Experts of a small language model.
Experts: 128 squared ReLU neurons an expert, 4 picks a token.
Below are experts of layer 4 (counted from 0) of a mixture-of-experts language model. Rows are named router (the router's row for the expert) and show model dimensions 128-191. Each number is 500 + 25 x the weight over its row's rms, rounded and kept within 0 to 999. Numbers have three digits each.
Before each expert's rows: a language model's description of what the expert responds to. This comes from a sample of Wikipedia text that the model never trained on.

# expert 9
Description: Name pieces, coordinate digits. Capital initials and second pieces of unusual surnames (K-olk-a, Rä-ik-könen), plus digits inside geographic coordinates like 48°53′5-4″.
router:496519505507500499466499513467513533531503535518485481487487542470492518507520515512504506493533531496481462499511495467527520495502464463465476474492518494510501500517497498506503489506476480

# expert 13
Description: Zero in years, prepositions. The 0 in years like 2016 and 2022, plus prepositions and determiners such as of, their, over, about, several.
router:511467505510504464519538473551524470481542478534496525497517456452482484521519507491508517482492509493473487545547554486510517491479523500488446547512488507489482506466495496527529487544518489

# expert 11
Description: Surname endings in lists. Final pieces of people's names in cast lists, sports lineups and credits (Cuell-ar, Gan-esh, Naq-vi), plus capital initials like K and V.
router:482515481490530473480524497477511548521484541538496482488475540469490503507498533514499539485511527499460471509516482482524514515486461471462466476483511497480507511516513515501476495473492447

# expert 1
Description: Function words, hyphens, digits. Common function words and pronouns (and, not, they, would), plus hyphens, en dashes and digits inside years, ISBNs and hyphenated names.
router:537508481521503503534523474496468505515498530515485532512443521468502478509542501506510499494566478525504486501503519497512500524505499498515463481526493494509483508508512481519499511520516497

# expert 12
Description: Line breaks and spaces. Line breaks ending paragraphs or list items, spaces before numbers, dashes in scores and dates, and spelled numbers like one, two.
router:517497491519493512516512481503472529491478486528553512496484538489492475537480490457440515461468500511494465548507477450530489516469544448466455517520494525505511513486498522534476462493469499

# expert 7
Description: Names and foreign titles. Pieces of proper names and foreign-language titles (St., O'Brien, Mod-ena), opening brackets and slashes, often after of, a quote or a colon.
router:508514462495532499459521467499469512504491526540512476488501526487503499520495528487515515489539535494464477491530486482544485532487440472492470482488523511458526495467511530497489482461491471

# expert 10
Description: Infobox labels and roles. Role nouns and labels in infobox or list lines, plus line breaks after headings, such as player, Games, Plot, Mayor.
router:511485506460522465508496477473499513476506539531489516498500490502516505555508513460456507464511469449484498532518514508517498503500558492511503509494467477501482478480500481483529501504474515

# expert 8
Description: Credits and infobox punctuation. The "by" in credit lines, periods, line breaks, headings and coordinate marks in infobox lists, such as Story by, Succeeded by.
router:468502530456531467489523495506521516459489538517490538501486460500483508529494545493494501493469490467480506506536543509525494507520549504518491495457510500488512491496530472471469515486510476

# expert 2
Description: Quantifiers, verbs, table pipes. Degree and quantity words before adjectives or nouns, past verbs, and table pipes or colons, such as more, most, new, played.
router:480470480486518476536496489493504495505501527538500497516491510456474502514508453521503502480527525498480495506494480487518464501499498459504467472490518486507492504463479514523507518501528505

# expert 5
Description: Mid-word word pieces. Middle and final pieces of words and names (synag-og-ues, Kear-ney, copil-ot), often followed by a comma, of or a period.
router:469512483504509461480488463509515571486479503549486499495472529502505501504516494497480524504498532498452462510508491487530505514466492493474492541500495514510484488498500531529500467512472478

# expert 3
Description: Line and table starts. Tokens opening a line, heading or table cell, such as ==, |, leading year digits, and words after the or his (fruit, Medals).
router:483503499438510495444472457500494513476485495517525507498508498467515513492497513511491518554532470508535526505519468524526492507493487468494498531488518471511520504476498515498480500511502472

# expert 4
Description: Articles after prepositions. Articles and function words right after a preposition or verb, mostly the, a, with, was, before a named place or object.
router:511501507495502482516509461470505505477510541528499497481502515478467477526507517496489492499499489436471462497548501473516486527510519473510473491524502451502493446458470491518520497519482464

# expert 14
Description: Year digits and in. Inner digits of years after a leading 1, as in 1993 or 1976, plus "in" and "on" and past verbs like released, played.
router:498500470522520463497492501476507495546528521508491495479465526503500474496484472499457454488482518537502495491508501492514511537480543479536478511489483492506503473492481496482544503514479503

# expert 6
Description: Nationality suffixes, digits, of. Second halves of compound nationalities, table digits, and "of" after quantities, such as Iceland-ic, Swed-ish, millions of.
router:495470503489479479510509507523514510495482543527541509494475492457467508487501508494495522491527556476500510499515493468489513480459480522511471515473483480537502499508514497534503503516538449

# expert 15
Description: Punctuation and clause ends. Commas, periods, closing brackets and conjunctions ending a phrase, and last pieces of names before a birth-date parenthesis (Lam-y, Shokoof-i).
router:475525538482542505511501495496496567466444527514506497485439530506521487507503546492513546518517515474496478534503495476506503506459518468487460524507466500502460513479509517544476486498487499

# expert 0
Description: Plural endings, table headers. Plural suffixes and common nouns ending a phrase, plus line breaks in table headers, such as fighters, Athletes, announcers, game.
router:527478488477518462487484463501537531483464493519487495504481494460502478509504478497480489519506526518444495511509438476512486502472478491485498530489490477496504489469498498491506513485469495